config = dict(
    num_hidden_layers=8,
    hidden_size=192,
    n_experts=256,
    experts_per_token=8,
    d_expert=48,
    d_shared_expert=0,
    hidden_act='squared_relu',
    moe_layers=[2, 3, 4, 5, 6, 7],
    router_score='sigmoid',
    normalize_top_k=True,
    routed_scale=2.5,
    balance_loss=0.000558,
    balance_bias=True,
    n_groups=4,
    groups_per_token=1,
    init_std_router=0.0354,
    lr_router=0.000468,
    vocab_size=16384,
    norm='rmsnorm',
    norm_eps=1e-05,
    tie_word_embeddings=True,
    optimizer='muon_variant',
    learning_rate=0.00693,
    beta1=0.95,
    max_grad_norm=1.0,
    batch_tokens=65536,
    max_seq_len=256,
    train_tokens=354800000,
    max_steps=5414,
    dataset='wikipedia_en',
)
Below are experts of layer 5 (counted from 0) of a mixture-of-experts language model. Rows are named router (the router's row for the expert), up (a neuron's input weights, with its number) and show model dimensions 0-95. Each number is 128 + 32 x the weight over its row's rms, rounded and kept within 0 to 255.
After each expert's rows: a language model's description of what the expert responds to; "gets" lists some tokens that make up at least twice as much of what it gets as of all text. This comes from a sample of Wikipedia text that the model never trained on. Tokens count by the router's weight.

# expert 4
router [171 129 118 145 110 107 158 138 104 154  88 117  88 162 151 141 129 123 143 145 140 129 159 144 121 114  95  76 142 171 150 131 203  92 172 106  80 101 151 139 129 120 139 139 167  72 140 131 100  66 138  63 158 133 158 125 138 101 153 159 156  97 126  95  87  66 157  59 113 201 114  81 112  94 144 161 148 139 131  98 107 209 140 111  91 107  93 141  65  66 137 166 113  87 148 114]
up0 [123  88 154 151  94 130 134 141 156 115 121 124  88 156 127 138  58 107  96 111 140 142 149 115 145 150 162  91 171 122 117 136 128  97 143  79 143 137 123 127  89 189 155 124 158  28 153 140 123 158  82 100 116 161 231 129 182  77 133 150 101 101 140 151  97 117 118 177  55 148 148 138 185 160 153  94 136 143 112  98 111 104 121 165 183 100 114 122  49  89 138 128  43 126  90 134]
up1 [138 111 120 103 122 112  97 137 104  99 115  99  95  52 113 159  75 139 142 158 117 155  89 126 103 134 138 165  60 153  92 151 135 110 104 164 147 167 109 149 164 139 115 127  97 109 163 137 117 169 122 162 118 105 162 188 102 177 118 129 165 175 116  74 107 120 134  76  67 124 107 108 146 110 176 163 113 133  83 109 120 182 108  88 118 150 163 161 152  89  99 136 109 101 148 116]
up2 [197  91  79 120 148 123 134 143 107 139  91 160 104 165 187 107  86 127 121 159 179 131 135 191 129 135 125 144 123  95 117 139 171 109  89 135 147  73 150 117 162 166  93 127 173  83 108 129 112 102  67 141 184  94  78 203 115 151 137 122 189  63 198  85 143 166 147  67 106 125 155  88 128 112 109 109 119 155  94  95 203 128 116  86 146 121 129 182 147 118 111 136 126 109 160  86]
up3 [132 125 119 132  69 115 148 134 159 104 146 149 134 131 188 134  72  92 172 137 153 132 162 128 181 125  74 103 205 136 155 164 174 130 136  45 187 110 131 163 126 143 170 126 134  77 113 142 115  80 117  92  98 115 146 149 123 144 128 156 148 128 172 113 119 168  85 100 161  93 109  71 148  85  76 119 136 166 138 182 103 122 125 104 146 147 141  91 110  93 160 159 134 139 143  25]
What it handles: Prepositions introducing modifiers. Prepositions like with, by, without, despite, under that attach descriptive phrases, e.g. "ovate with 10-25 cm", "separated by", "lives with".
gets: " by", " with", " (", " and", " of", " has"

# expert 40
router [149 107 169 152 130  55 132 127  95 120 106 102  65 131 174 123 127 145 179  55 110 121 188 119 146 155 139  80  81 147 135  97 167 152 118 176 143 186 104 200 114 152 122 176 159  51 138  72 143  98 128 122 130 124 141 135  62  79  55 120 107 144 142 101  78 145 143 155 142 144 150  94 125 111 117 154 183 124 173 124  78 150 148  88 131  86 121  94 135 156 112 103 130 119 101 109]
up0 [151  89 163  97 127 138 149 169 148  92 120  78  91  92 158 113 148  57  93 141 180 181  89 151 124 215 142  59 105 119  84 101 137 123 123 135 115 136 104 160 140 112  87 143 126  92 142 118  77 146 177 121 110 193 111 170 101 146 105 121 121 111 131  72 158  94  70 159 101  94  88 125 115  76 131 125 171 119 109  93 101 173 196 132 121 135 149 137 162 124 113 151  74 123 140  96]
up1 [113 113 129 131  77  68 136 144 118 110  85 135 116 192 109 109  73 136 157  69 111 139 136 170 132  92 150 116 139 112 128 147 164 176 110 128  89 167  91 119 199 139 109 192 133 153  91  86  92 111 142 154 148 128 126 125 180 130 151 176 134 115 113  98 107 130 108 127 131 105 124 138  66  99 131 151 121 168 115 129  95 138 132  96  42  95 137 106 106  79 158 141 103 135 115  93]
up2 [ 35 103 124 140  89  53 124 158 135 150  68 179 161 199  91 135 129 157 128 156  86 132 100 154 134  95 120 138 160 132 109 175 118 141 132 132 133 124 143 139 127 135 113  81 154 143 159  99 149  81  96 170 106 156 141 170 182  83 101 147 153 141 126 136 100 125 135 135  62 155 117 170 128 130 134 118 172  95  82  67 153 137 100 104 138 107 105 110  74 149 100 142 145 168 135 132]
up3 [ 92 127 165  81  53 110 163 178 111 148 115  68 124 162 150 107 191 130 130  80 154 185 120  74 133 200  93  99 124 153 131 110 136 105 176  98 141 100 158 158 107  97  89 127 105 123  79 102 163 128 106 176  58 162 153 136 126 132 113 108  87 158 159 145 125 119  79 161 136 147  99 162 117 141 132 177 140 117 165 108  80 155 125 134 139  78 107 145 102 127 130 133  92 109 154 132]
What it handles: Numbers for years and dates. Numerals in dates, centuries and scores, especially century numbers before th, like "the 20th century", "December 17", "1699".
gets: " 17", " 2", " 3", " 1", " 18", " 15"

# expert 30
router [136 143 127 145  86 107 115 133  59 147  10  77 118 120 134 102 135 121 159 126 142 111 124 159 185 119  62 118 104 140 182 125 157 158 145  86 123  56 115 117 135 109  58 166 121 113 198 111  98 118 130 145 200 164 129  49 104 153 134  93 164 140 104 132 103 113  83  99 120 177 155  87 101  54 147 177  66 138 168  84 121 141 161 144 159 103  82 140 119 105 114 197 107 139 152 106]
up0 [153  40 171  97 145 116  78 132  58  94  59 134  80 192 148 103 145 144 135 141 112 178 108 157 130 146 107 157 174 105 184 165 164 151 105 125  73 154 104 130 152 105  86 107 155 117 183 112 100 149 163 135 160  89 137  87 128 158 192 128 166 122 147 101 147 112 100 136 115 145 134 156 133 111 134 164  89 134 147  51 154 182 168 144 174  78 148 130 139  65  90 152 145 139 163 121]
up1 [127 119 134  74 103 150  96  99 102 182  92  49 121 133 108  87 125 137 144 161 112 129 103 132  81 142 147 156  67 143 129  72 125 115 101 140 132 152 173 129 130  45 144 110 135 126 156  71 130 122 122 158 177 133 167 158 153 166 151 170 163 105 107  78 181 106 163 112 130 111 124  95 139 127 109  89 147 113 143 129 139 154  79 150  81 126 104 136  98 121 132 194 106 156 140  69]
up2 [117 115 151 133 118 148 131 110 167 160  92 146 127  53 144 168 160  69 128 112 101 129  99 107 137 169 122  98 149 117 137 148  97 145 156 137 126 122 157 169 148 166 123  74 163 174 142 176 134 137  89  93 142 157 120  84 124 106 135 146  91 134  97 133 239 146 142 159  97 120 151 112 118 148 131 196 119  90 184 134 117 124 133  94  85 138  99 124  81  93 111 151 182  98 163 146]
up3 [100  92 170 126 115 110 188 101 145 127  97 157 154 175 173 157 130 174 168  82 148 106 125 154 120 171 124 159 136  98  95  95  80 158  94  79  74  91 165  73  67 113 136 141 166 121 139 162 106 107  75  80  85 125  90 146 154 195 114  94 147  85 130 166 172 115  62 123 200 139  97 125  99 180 120 145 132 162 198 127 157 108 106 114 140 121 113 103  80 112 115 171 104 113  87 101]
What it handles: Of after nouns. Prepositions of, by and from right after a noun naming a role or part, as in headquarters of, mayor of, supervision by.
gets: " of", " by", " from", " with", ":", " for"

# expert 18
router [141  78 143 158 110 104  55 117 135 205  79 149  98 152 157 147 102 160 172  77 132 138 173 148 195 142 149  49 120 117 174 148 177 157 138 121 153 169 144 123 123 114  77 123 175 147 172 104 128 132  87  95 127 134 180 172  83 125  66 116 119 147 122  76  86  99 179 151 110  99  53 137 130 148 150 162 140 137 119 107 114 121 180 100 191 114 128 127 117 172  70  87 147 145 112  88]
up0 [158 115 145  83 146 126 113 119 101 160 104 171  87 190 177  68  83 130 152 109 203 136 122 167 156 199 161 170 153  90 107 164 116 126 147 141 121 148 152 142 102 105 167 158 142 114 144 110 105 144  82 127 117  78  85 148 124 155 153  86 124 145 111 174 120 114 163 181 184 136 150  80 126 141  80  95 122 159 113 115  74  82 102 201 157 127 126 123 170  37 131 129 120 153 112 101]
up1 [149 103 133 105 108  65 145 129 162 221 146  68 115 198 153 148  82 125  86  77 186  98 150 146 105  98 131 101 151  95 114 135 143 130  82 114 101 103 149 116  77 165 170  85 111  73 103 100 118 118 138 103 107 116 144 115  95 116 101 111 135 113  63  66  75 133 109 188 127 177 175 162 143  85 144 118 143 141  90 149 162 127 106 120 187 133  66  99 105  98  97 108 141 154 114 146]
up2 [137 116 130 136 134 134 129 106 194 142  51 144  79  67 137 100 114  98 152 158 131  70 128 175 140 138 158  85 140 119  85 166 157 106 120 117 168 193 186 149  86 162 122 117 164 198 141 136 164 117 142 129 136 152 128  95 131 126 164 104 143 111 127 117 158 154 114 157 121 159 120 150 193 145 143 144 133 116 175 118 128  94 159 120 151 111  91  77 132  76 175 100 163 117 130  76]
up3 [140  76 118 149 106 105  96 144 198 161 120 123 135 132 146  97 108  94 146 132 102 110  97  97 138 102 132  66 150  58 150 113  99 124 155  69 196 160 153 153 150 126 159  40 132  42 142 190  89  84  87 124 113 111  81 161 135 143 147 110 183 130 121 125 161 154 109 156  71 138 114 100 123 100 140  78 126 107 126 172 175 154 154 110  78 104 105  45  76 138  88  57 118 159 109 129]
What it handles: Numbers in data. Digits and numbers in tables, coordinates, measurements and scores, such as 6 ft 1 in, 123°, 17–6.
gets: "1", "2", " 2", " 3", " 1", "3"

# expert 48
router [148  59 166 159 116 134 114 152 135 146 107  91 127 132 143  48  54  87 131 138 155  97 101 178 110 146  68  87 160 193 149 112 149 120 146  95 141 148  99 140 144 124 115 158 119  66 135 149  86 130 142  75 132 115 153  93 101 119  85 168 142 182 119 117  92 167 111  84 130 150 142 168 176  85  96 124 144 148 125 130 102 118 158 123 108 155 124 194 154 134  87 150  72 150 139  63]
up0 [143  42 187 163 149 154 160 130 152  81 138 161  82 113 189 139  80  82 114 145 137 133 152 159 131 187 118 140 107 147 155  92 184 119  72 124 147 161 165 196 135 135 122 105  97 134 144 136  95 137 121 120 146 138 144  93 127  73 141 166  64 167 130 138 120  64 210  78  93 133 103 141 125 128 123 137  84 142  70 147 178 156 172 127 147 128 114 134 147 161  75 138 101 101 132  93]
up1 [119 120 162 159 108 108  34 100 186 153 124 169 102 193  99  98 165 136 142 136  70 133 181 164 127 160 103 111 115 176  93 137 161  96 114 134 176 143 158 150 122 117 125 163 154 129 154 124 111 119 105 169 108 124 134  68 162 169 145 189 143 155  83 103 109 116 106 167 100 187 145 142 167 111 149 121  73 163 199 162 166 136 125 114 118 130 129 134 122  96  56 130 106 175 130 131]
up2 [112 140 168 101  73 191 131 174 103 170 135 138  90 123 128 119  76 162 115 116 174 138 181 120  44 152 122  52 194 139 114  78 133 130 147 102 119 176 171 101 147 123 171 130 117 111 150 147 102 108 142 153 137 140  81  99 124 105 153 137 143 142 101  57 186 149 190 124 158 106  72  93 154 100 174 142 146  81 180 147 135 128 135 106 134 124 159 117  81 169 106 142 121 177 144 122]
up3 [124  96 150 124 159 177 128 224 132 116  64  80  81  97 135 148 135  52 116 128 175 121 117 100 111 154  87 141 162  98  82 133 120 106 111 115 110 118 139 160 112 130 160 109  88 122 169 143 109 139 166 176 111  26 184 141 166  98  51 164 160 133 178 139 138 138  70 126  82 119 200 119 179 165  71 164 103 109 125  87 138  56 142 128  58 155 101 113 108 118 175 151 115 121 103 114]
What it handles: Hyphens in names, compounds. Hyphens and en dashes inside hyphenated names and compounds, such as Hae-sook, Big-Crow, Voice-guided, wild-type, Val–Ala.
gets: "-", "–", " (", "/", " \"", "==="

# expert 0
router [193  34 170 178  79 110 126 170 172 170 104 102 110 185 177  92  85  53  89  98 147  68 148 114 107 158 126 101 131 145 164 107 156  89 136  92 149 120 145 130 139 115 133 120 127  58 150 184  82  82 197  57 187 129 113 115  95 168 132 121 200 142 123  88  67 103 169 118 111 142 122 113 152 123 136 131 169 130 114  93 126 125 204 104 127 153 107 155 147 141  92 172  57 151 119  92]
up0 [153 125  81 174 106 143 108 118 112 153 116 126 121  76 132 118 151  83  80 132 119 146 129 154  94 140 192  90 155  78 137  83 148 130 167 125 188 181  89 159 118  99 190 120 120  41 156 183 166  94 141 107 203 109 125 136 188 104 144 164 133 125 118 150  54 170 119 119 110 150 131 126 133 126 148 106 147 158  94 142 150 139 183 146 109 121 112 124  98 145  46 105  72 122 115 121]
up1 [116 146 155 193 101  81 150  95 157 105 113 136 122 115 132 143 164 133 121 186 105 141 158 138 109 126 172  82 209 139 191 134 162 139 137 100 146 100  86 161 158  40 114 152 176 115  98 173  77 153 160 104 117 125 132 118 100 125 115 133 109 188 146 160  97 158 126 148 106  92 127 197 145 128  86 112 122 150 103 101 100 118 148 114 136 134  65 110 129 169 125  94 118 137 122 119]
up2 [130  90 144 140 101  89 147 154 134 106 126 103 115 132 142  97 154 101 126 127 125  91 108 145 162 131  92 111 112 140 121 160 151 107 143 117 108 163 112 112 150 188 128 136 146 150 145 123 113  83  87 134 122  97 140 151  60 164  91 166 177 127  89 189 177 104 144  83 140 122 128 132 154 108  99 138 166 166 136 143 175  83 118 122 118 132 129 164 107 100 106 156  85 172  58 101]
up3 [140  89  48 156 100 114 144 138 187 132  92 123 158 184 155 190  84  71  75  93 146 162 108 159 159 163 103 143 174 137 158 110 132 122  98 126 171 129  56 164 109 191 122  88 189  58 155 125 126 160  83  89 142 134 112 171 122 142  49 119 181 174 107 123 122 176 131 171 107 129 162  75 195 118 134 126  66  66 104 169 145 141 120 139 122 135  52  99 107  91 154 134 118 154 153 110]
What it handles: Hyphens in compounds, copulas. Hyphens joining compound modifiers (outwardly-projected, self-sufficient), plus opening parentheses and forms of be such as was, is, been.
gets: "-", " (", " was", " is", "–", " been"

# expert 39
router [165 104 120 109 111 146 135 118 135 159  51 119 106 148 163 104 125  67 139 115  92 100 194 139 114 103  80  74 109 149 131 118 144 131 161 126  56 135 148 180 162 144 124 140 131 110 182 132 104 151  89  70 134 138 138 138  76 168 182 153 139 127 125  55 123 150 142  71 131 201 195 118 144 132 132 140 134 109 160 107  72 126 160 103 138 105  74 149  62  86 156 160 145 124 151 147]
up0 [114  75 113 139 164 122 134  98 189 156  66  90 165 178 131 148 103 132  78  78 155 224  87 173 122  89 159 142 134 117 173  98  96 163 134 100  83  96 163 115 127 114 132  90  95  47 160 145 105 105 142 109 139 115 106 176 134  77  73 144 161 168 133 104 103 154 150  89 142 129 176 145 120 139  97 130  79 102 132 122 179 127 123  98 136 173 138 146 154 130  75 160  85  65 145 138]
up1 [119 116 107 115  96 172 123  75 109 126 143  86  33 125 107 119 142  82 149  90 172 186 101 160  82 112 118 162 146 120 133 143 114 102 134 155 102  99 102 175  93 148 132 167 214 109 112 143 114 126  84  93 142 123 167  81 105 136 158 171 152 103 139  94 148 128  55 125 180 173 166 141 141 112  95 134 133 179 144  99 116 156 121 155 138  87 158  98 100 124  66  68 203 135 160 134]
up2 [106  73 133  77  59 125 104 154 130 148 105 109 104  81  76 130 157 105 160 133 102 110 123 177 117 156 137  88 100 138 105 131 137  85 111  88  90 126 160 162  96 185 117 107 168 139 142 181 120 113 149 151  62 153 206 161 183 139 105  64 140 156 165  81 102 112 119 200 110 106 137 152 155 139 169 127 235 140 122  59  44 100 166 110 103 110 107 159 104 151 131 129 156 151 188 127]
up3 [163 110 126  92 118 156 113 137 109 146 114 198 173 152 144 100 126 100 118 129 167  77 114 132 133 159  72 121 177 113 116 103 180 143 131  82 158 120 118 150 164 156 136 138 137  52  76 122 105 144 134 129 108 123  82 176  91 171 134 110 118 115 130 112  82 174 127  15  77 177 196 135 107  57 116 129 105 169  82 132 105 162 103 120 132 144 135 139 104 101 145 129 122 109  96  77]
What it handles: Prepositions after verbs. Prepositions following verbs or participles, mostly by, with, from, between, until, without, as in established by, made with, viewed from.
gets: " by", " with", " of", " from", " between", " after"

# expert 56
router [152  82 209 141  40 153 145 172 120 154 117 119 171 151 176 118 146  75 165  96 145 141 127 154 124 167 143  84  88 133 170 100 170 160 108 106 159 187 167 137 131 100  92 145 127 108 134 126  90  88 109  63 124 137 135 158 108 166 143 148 142  99 119  70 121 136 106  63 121 145 145 109 164 116  74 174 160 127 121  78 103 131 183 104 175 122 141 132 161 126  87 144 102  97  74 126]
up0 [172 146 153 131 159 133  36 119 105 143  80  92 109 173  86 166 151  94 115 143 117 121  97 148 158 161 142 162 158 159 102 124 110 217 131  73 127 116  89  81 145 157  90 133 144  94 121 178 149 141  85  96  69 129 158 165 120 176 124 145 138 110 106  83 153 115 151 115 174 171 112 148 119 151  83 170 133 138 135 105 109 108 129 134  77  96 118 142 164 103 132 133 120  93 122 105]
up1 [150 115 163 136 132  95 100 144 166  92 114  76 104 188 128 148  95  99  94 119 120 109 123 165 130 192 177 119  60 151 142  76 115 167 171 159 167 190  50  86 133 126  55  89 136 114 150 144  87 141 160 109 181  95 155 161 102 151 134 151  92 117 127 103  95 164  88 116  52 105 152 140 152 115 160 157 159 165  89  63  91 108 156 134 166 100 145 148  96 101  99 130  83 152 115 129]
up2 [120 155 132 137  47 143 149 151 173 112  99 145 150 157 151 158 132 148 103 150 226 138  88 105 116 157 147 107 175 165 144  94 142  95 171 161 178 139 106  61  82 157 133 130  99 136 131 111 113 145 165 159  84 150 150 109 179  97  69 139 113 152 142 132 154 178 215  99  73 127 119 119 135 101 174 121 106 121  86 105 120 144 160 134 145 108 145 180 120 158 129 110  82  91 128 104]
up3 [124 108 154 143  91 141 139 202 142 149  73 131  39 165 139 146  87 129  98 124 134  89 166 147 172 142 151 103 107  95 125  90 160 184 102 166 115 155 151  60  77 174  53 141 125 111 129  79 127 131  96  90 116 103 150 139 147  89 147 115 137 148  96 134 136 118  67  75 119 121 177 139 110 109 102 186 132 144 109 124 139 168 141 113 170 157 148 126  62  97  48 138  86  95 160 103]
What it handles: Ranges and scores. Hyphens and en dashes inside numeric ranges, scores and page spans, and the numbers around them, such as 54–55, L 95–106, 4-minute.
gets: "-", "–", " (", "0", "1", "3"

# expert 38
router [134 114 145 144  90 133 104  86 100 121  66 116 165 150 144 134 120 117 137 102 136 129 172 107 145 133 141 134  99 160 142 134 127 123 160 135 178 111 177 160 137  46 137 139 179 156 169 152 120 108 130 179  88 157 173 102 158 145 118 167  61 126  99 130 134  63 132  79 117 145 156 148 122 152 134  92 255 130 110 118 128 104 157 103 125 137 159 190 128  81  79 139 166 115 146 102]
up0 [ 89 134 114 115 121 146 105 138  98 134  75 136 175 169 161 163 118  62 170 107 138 190 139 110 111  98 100 133 179 131 130 121 156 122 158  10 135 146 166 181 149  75 130 111 140 149  95 126  98 166 156  97 152 159 105 158 170 145 138 133 130 130 101 110 116 116 145 165 193 153 115 138 150 122  93 159 167 157 119 102 112 127 120 131 137 148 115 143  58 110 179 145 131 137 133 106]
up1 [143 132 186 118  99 154 112 149 170  80  57 133 205 132 238 117  94 118 128  98 135 174 115 143 100 114 111 155 128 173 159 118 138  78 111 173 110 120 112 165 147 164 174  84 117 133 134 120 136 162  81 156 114 149 152 187 101 150 167 122 137 123 154 160 184 125 163 154 141 130 161  96 152 126 170  56 176  67 126 125 123 128 106 177 122 148 102 130 179 120 124 138 182 111 110 100]
up2 [121 126 134 166 142 125 107 133  95 174  72 175 149 132 145 109 159 130 158  92 126  52 142 130 134  86 138 117 113 130 144 165 134 134 152 107  98 158 163 149 179  88 131  94 146 156 122 106 161 136 100 125 120 127 170 148 184 114 118 157 100 123 106 100 114 149  84 213 149 199 231 122 145 151 144 126 170  87 152 130  76 107 162 123  87 169 119 129 118 150 102 162 166 137 188  80]
up3 [ 80  81 130 166 104 103 138 148 117 105 105  79 176 107 137 103 160  73 114 111 130 159 117 143  87 146  97  92 113  98 125  87 117 105 132 125  78 127 163 117 140 163  49 206 116  99 167 134  58 137 140 117  85 102 128 132 146  87 134  81 138 101 121 100 133 155 103 121 183 109 166 182 117  92 126 124 149 154 120 137 161 131 189 106  91 114  96 141 148  87 106 115 148 107 147  83]
What it handles: Prepositions before quantities. Prepositions and pipes followed by numbers or noun phrases, such as population 499 in 100 households, appeared in all 162, drawn into.
gets: " |", " with", " of", " over", " in", "–"

# expert 62
router [186  92 140  79  51 127  96 150  52 164 108  89 161 147 171  91 123 125 150 147 117  87 136 118 136 137 111  83  84 168 141  69 171 124 143  85 110 122 127 145 207  82 125 156 119  82 134 132 146  81  95  48 139 131 159 111 142 172  97 182 171 174 141 143  97 107 130  92 145 145 107 143 137 108 154 103 147 134  94 145 143 192 113 113  91 141  95 112 148  89 111 140 107 157 198 118]
up0 [119  84  99 205 111 113  89 181 144 163 111 126 113 122 154 109 142 110 139 134 138 154 172 133  94 156  58 114 140 152 135  85  99  62 144 122  79 119 194 183 137 138 120 173 101 148 166 132 136 123 157 164 101  86 129 144 127 100  78  96  91 136 130 179 148 120  80 119 141 171 157 182 114 171 130 140 110 128 122 114 171 142 172  97 148 124 145 140 122  68 109 131 113 172 201 170]
up1 [124 117 104 163  23 132 153 133 118 107 134 138 121 107 199  84  94 163 143 151 147 129 125  78 143 128 114 131  98 121 171 148 126 158 169  96 152 157 146 181 105 162 147  90  83 118 119 119 108 114 134 102 106 123 124 169 174 135 118 135 205 132 182 124 119 114 143  75  95  77 123 137 180 139 178 130 150 155 122 172 151 136 130 120 109  77 183 155  86  89 143 180 133  90 120  84]
up2 [135 130 150 187 115  86 136 118  90 149 138 132 109 155 173  76 134 173  92 168  89 107 147 135 131 151 138 137 148 178 120  70 137 115 191 122 162 106 101 141 145 122  92 150 160 133 148 128 151 113  40 109 135  67 176  83 152 121  73 154 144 154 173 139 159 152 120  93 181 147 168 161 173 153  83 153 119 117 137 129 180  98 127 185 115 142 120 155 104 159 115 142 153 139 114  99]
up3 [114 100  91  97 159  87 132 151 133 127  84  41 198 158 138 174 119 154 107 120  94 135  96 172 157 133 138 104 140 101 124 156 130  81 155  99 127 167 120 104 128 114 175 132 159 152 119 137  56 124 138 125 105 146 109 163  97 145  51 116  89 130 134 128 102 118  97 132  70 142 167 152  79  76  99 113 136 158 105 127 146  89 113 138 113 133 103 120 129 119 126 143  93 139 161 160]
What it handles: Parenthetical openings. Opening parentheses and quotes after a name or noun in running prose and lists, introducing born dates, affiliations or asides, such as (born 1992).
gets: " (", "-", " \"", "===", "/", "–"

# expert 5
router [170 131 151  93 126  95 132  98 140 167  91 120 135 180 139 109  55 122 125 104 139  80 143 191 118 117 107 107 123 117 113 110 113  88 144 117 162  79 170 170 128 111  95 155 105 139 171 138 102 118 132  97 102 140 179 132  94 150 146 154 147 126 111  75 159 115 123  99 154 121  37 158  54 116 159 123 187 156 138  73 109 157 156  99 148 108 152 203 145 137 107  83 129 141 109 138]
up0 [155  83 111 131 130 152 164 131 133 136 119 164  81 184  96 102 109 116 106 130 144 160 128 141 124 111 173 147 134 163 118 138 165 148 109 107 134 122 147 129  98 147 115 110 158 158  85 126 164  44 109 140 124 148 160 124  71 180 123 150  61 100  45 127 130 158 147  79  99 172 177 177 107  77 127 148 136 142 132 146  65 151 177 150  94 142  92 118 137 146 212 146  89 103 191  25]
up1 [167 113 144 105 161  87  55  85  69 142 114 132 109 185 139  71  78 164 127  97  84 147 158 143 122  92  76 108 163  62  94  74 167  93 150 129  89 117  81 168 118 117  81 157 119 158 136 130 104 195 142 158 145  94 194 145 211 113 122 138 129 146 146 168 133 113 116 116 143 108 162 150  50  87 150 146 147 164 131 144 123 111 142 136  82 173 129 145 125 135 174 103  89 134 168 109]
up2 [ 95  82 110 119 107  86 146 102 111 159 101  92  64 171 181 160  59 115 166 178 164 117  98 161  84 129 104 141 134 147 109 123 151 149 163 114  97 143 133 164 151 124  75 186 109 120 148 190 147 105 121  83 113 146 162 109 185 113 135 124  82 121 157 146 123 108 150 114 179 141 106 190 112 140 142 135 127 124 141  28  86 181 127  91 163 112 124 101  94 133 143 138 144 114 152 168]
up3 [158 139 196 125 118 103  93 104 135 150 111 143 135 164 161 136 148 118 142 124 139 129 119 158 143  67  76  97 118 153 130 135 212 137 111 110 112 185  99 126 124 109  92 135 140  93 147 110 120 148  58 124  94 120 188 140 149 174 113 127 113 138 131 105 190 158 182  87  38  94 131 178  87  69 145 112 153 162 163  74 164  71 109  80 172 133 121 141  95 129 133 141 161 116  77 195]
What it handles: Table pipes and numbers. Table cell separators and digit pieces in statistics rows and coordinates, plus be-verbs and quantity words like nearly, almost, least.
gets: " |", " (", " was", ";", " were", " is"

# expert 13
router [ 90 129 102 109  59  96 145 107 160  88  47  73 139 163 132  82  79 151 133 101 154 100 144 187 102 158 126 120 117 140 118  81 122 112 157 115 135 113 109 111 131 155  95 132 114 141 168 143 161 126 125  87 140 183 192 100  87 138 101 151 105  31 119 120 132 103  77  72 138 182 133 133 129  95 185 128 147 115 202  87 106 170 186 109 145 120 126 110  95  73  79 155 153 149 107  42]
up0 [126  80 130 137  30 119 153 172 152 138 108 170 155 148 156  98 104 139 122 127 162 196 166 120 120 158 161 100 141  97 181 127  89 131 164 177 141 129 205 114  97 191 143 108  63  69 124 118 125 140 139 142 159 152 177 112  93  81 120 165 110 126  96 115  96  76  87 148 166 156 162 152 116  91 144 188 135 155 161 134  93 141 114  97 187 145 122 188  96  77 132 107  90 195 138  95]
up1 [109 127 122 144  72 101 169 110 145 157 108 115 125  96 135 133 123 127  83 124 156 143 102 119  86  71 168 160 129  97  65 121  83 165 117 106  95 131 126 187 146 147 108 143 139 155  88 179 114 118 109 136 183  90 122 131 133  64  93 135 126  99  59 121 149 155  85  97  90  60  72 134 192  73  98 143  52 126 116 113 102 109 160 102 164 125  49 144  60  85 123 126 133 105 154 169]
up2 [101 102 120 114  53 155 115 180 111 137  94 197 123 140 123 116 142 138 150  95 156  90 149 135 119 153 143 115 143 138 118 134 113 165  79 100  82  89 131  62 128 108 125  91 156 116 175  77 124  99 125  85 119 212 136 104 113 158 164 127 115  99 129 155 198 222 137 188  90 134 100 144 136  68 130 132 120 108  64 142  37 107 153 140 148 105 129 154  93 113 113 163 150 165 109 140]
up3 [146 137 151  86 135 195 133 103 109 143 104 105 137 198 114 108  73 145 158 126 149 114 147 172 174 170 126 130  41  99 116  93 103 123  88 176 124 186 126 171 158 114 149 124  37 126 177 142 159 141 115 128 145 199  96  79 172 104 151 114  88  76 101  96 169 102 168 127 167 159  82 152 114  71 131 108 131 155  92 121 133 107 156 133 144 117  69  79  60 166 117 124 132 173 178  77]
What it handles: Preposition of after nouns. Prepositions after a head noun, mostly "of" as in University of, suburb of, branch of, plus from, between, through.
gets: " of", " from", " with", " de", " by", " in"

# expert 36
router [134  99 152 172 134  78 132 103 169 174  71 128 127 108 193 131  43 135 169 144 171 112 162 146 136 138  92 157 102  98 172 104 135 106 137 112 160 116 108 193 132 135 109  74 119  69 183 185  81 100  93 110 163 134 139  93  86 123 101 126 170 143 109  80  93  99  94 123 127 144 106 102 109  79  98 149 143  94  83 125 126 130 141 129 166 105  76 144 104  61 146 138  84 161 178  96]
up0 [124 151  99 180 116 145 121 117 112 112 142 158 165 167  96 161 151  77 141 164 142 119 110 154 127 145 141 122 141 136 141 149 225 112  96 107 190 123 183 161 145 110 128  62 179 111 117  84 107 147 140 113 129 180 168 125 143 113  76 144 102 186 154 147 128 155 203 123 130 138 161 109 121 126 114 117 123 108  24 114  80  82 164 101 128 149  75 148  77 110 156 173 103 170 176 111]
up1 [153  96 137 185 153 178 149 145 162 140 148 136 121 106 150 157 102 117 115 106 155 135 187 171 149 110 161 110 131  97  84 157 119  89 129 160 171 140 138 143 166 150 167  94 150 146 175 114  89 138 118 107 137 130 101 163 176 107 108 180 170  91 135  95 181 213  65 114 131 111 147  58 130 100 120 164  99 102 122 166 127 142 113  98 130 160 111 136 109  95 160 113 118 149  64  78]
up2 [127 137 161 175 105 147 131 174 169  71 135 122 135  79 148  96  68  82  83 160 152 128 107 133 118  82  52 142  84 117 117 117 143 153  85 131 107 104 123 140  60 145 106  85 127  94 163 116 130 117 110  93 152 153 113 116 120  77 100 121 153 142 105 114  94 122 115  99 158 159  97  81 185 115 102 128  89 134 106 137  63 139  87 124  90  77 140 127 143  99 129 126 114  90 109  93]
up3 [122  40 129 137 130  93 136 137 108 134 116 132  74 158 111 166  71 136 112 124 153 124 198 118 123 107 105 115 165 124 122 123 137 186 132 141  70 138 133 155  69 146  77 105  58 161 189  99 163 144  97 116  24 100 141 106 146 136  92 104 135 127 125 172 158 105 139 156 210 137  93  99  85 154 145 149  78 110 127 161 134 131 189 123 164 161 107 101 182 151 134 102 112  96 192  87]
What it handles: Copula after subject. Is, was, are right after a topic's name in opening definitions, as in Sukun is a district, Salo is.
gets: " is", " was", " a", " are", " were", " be"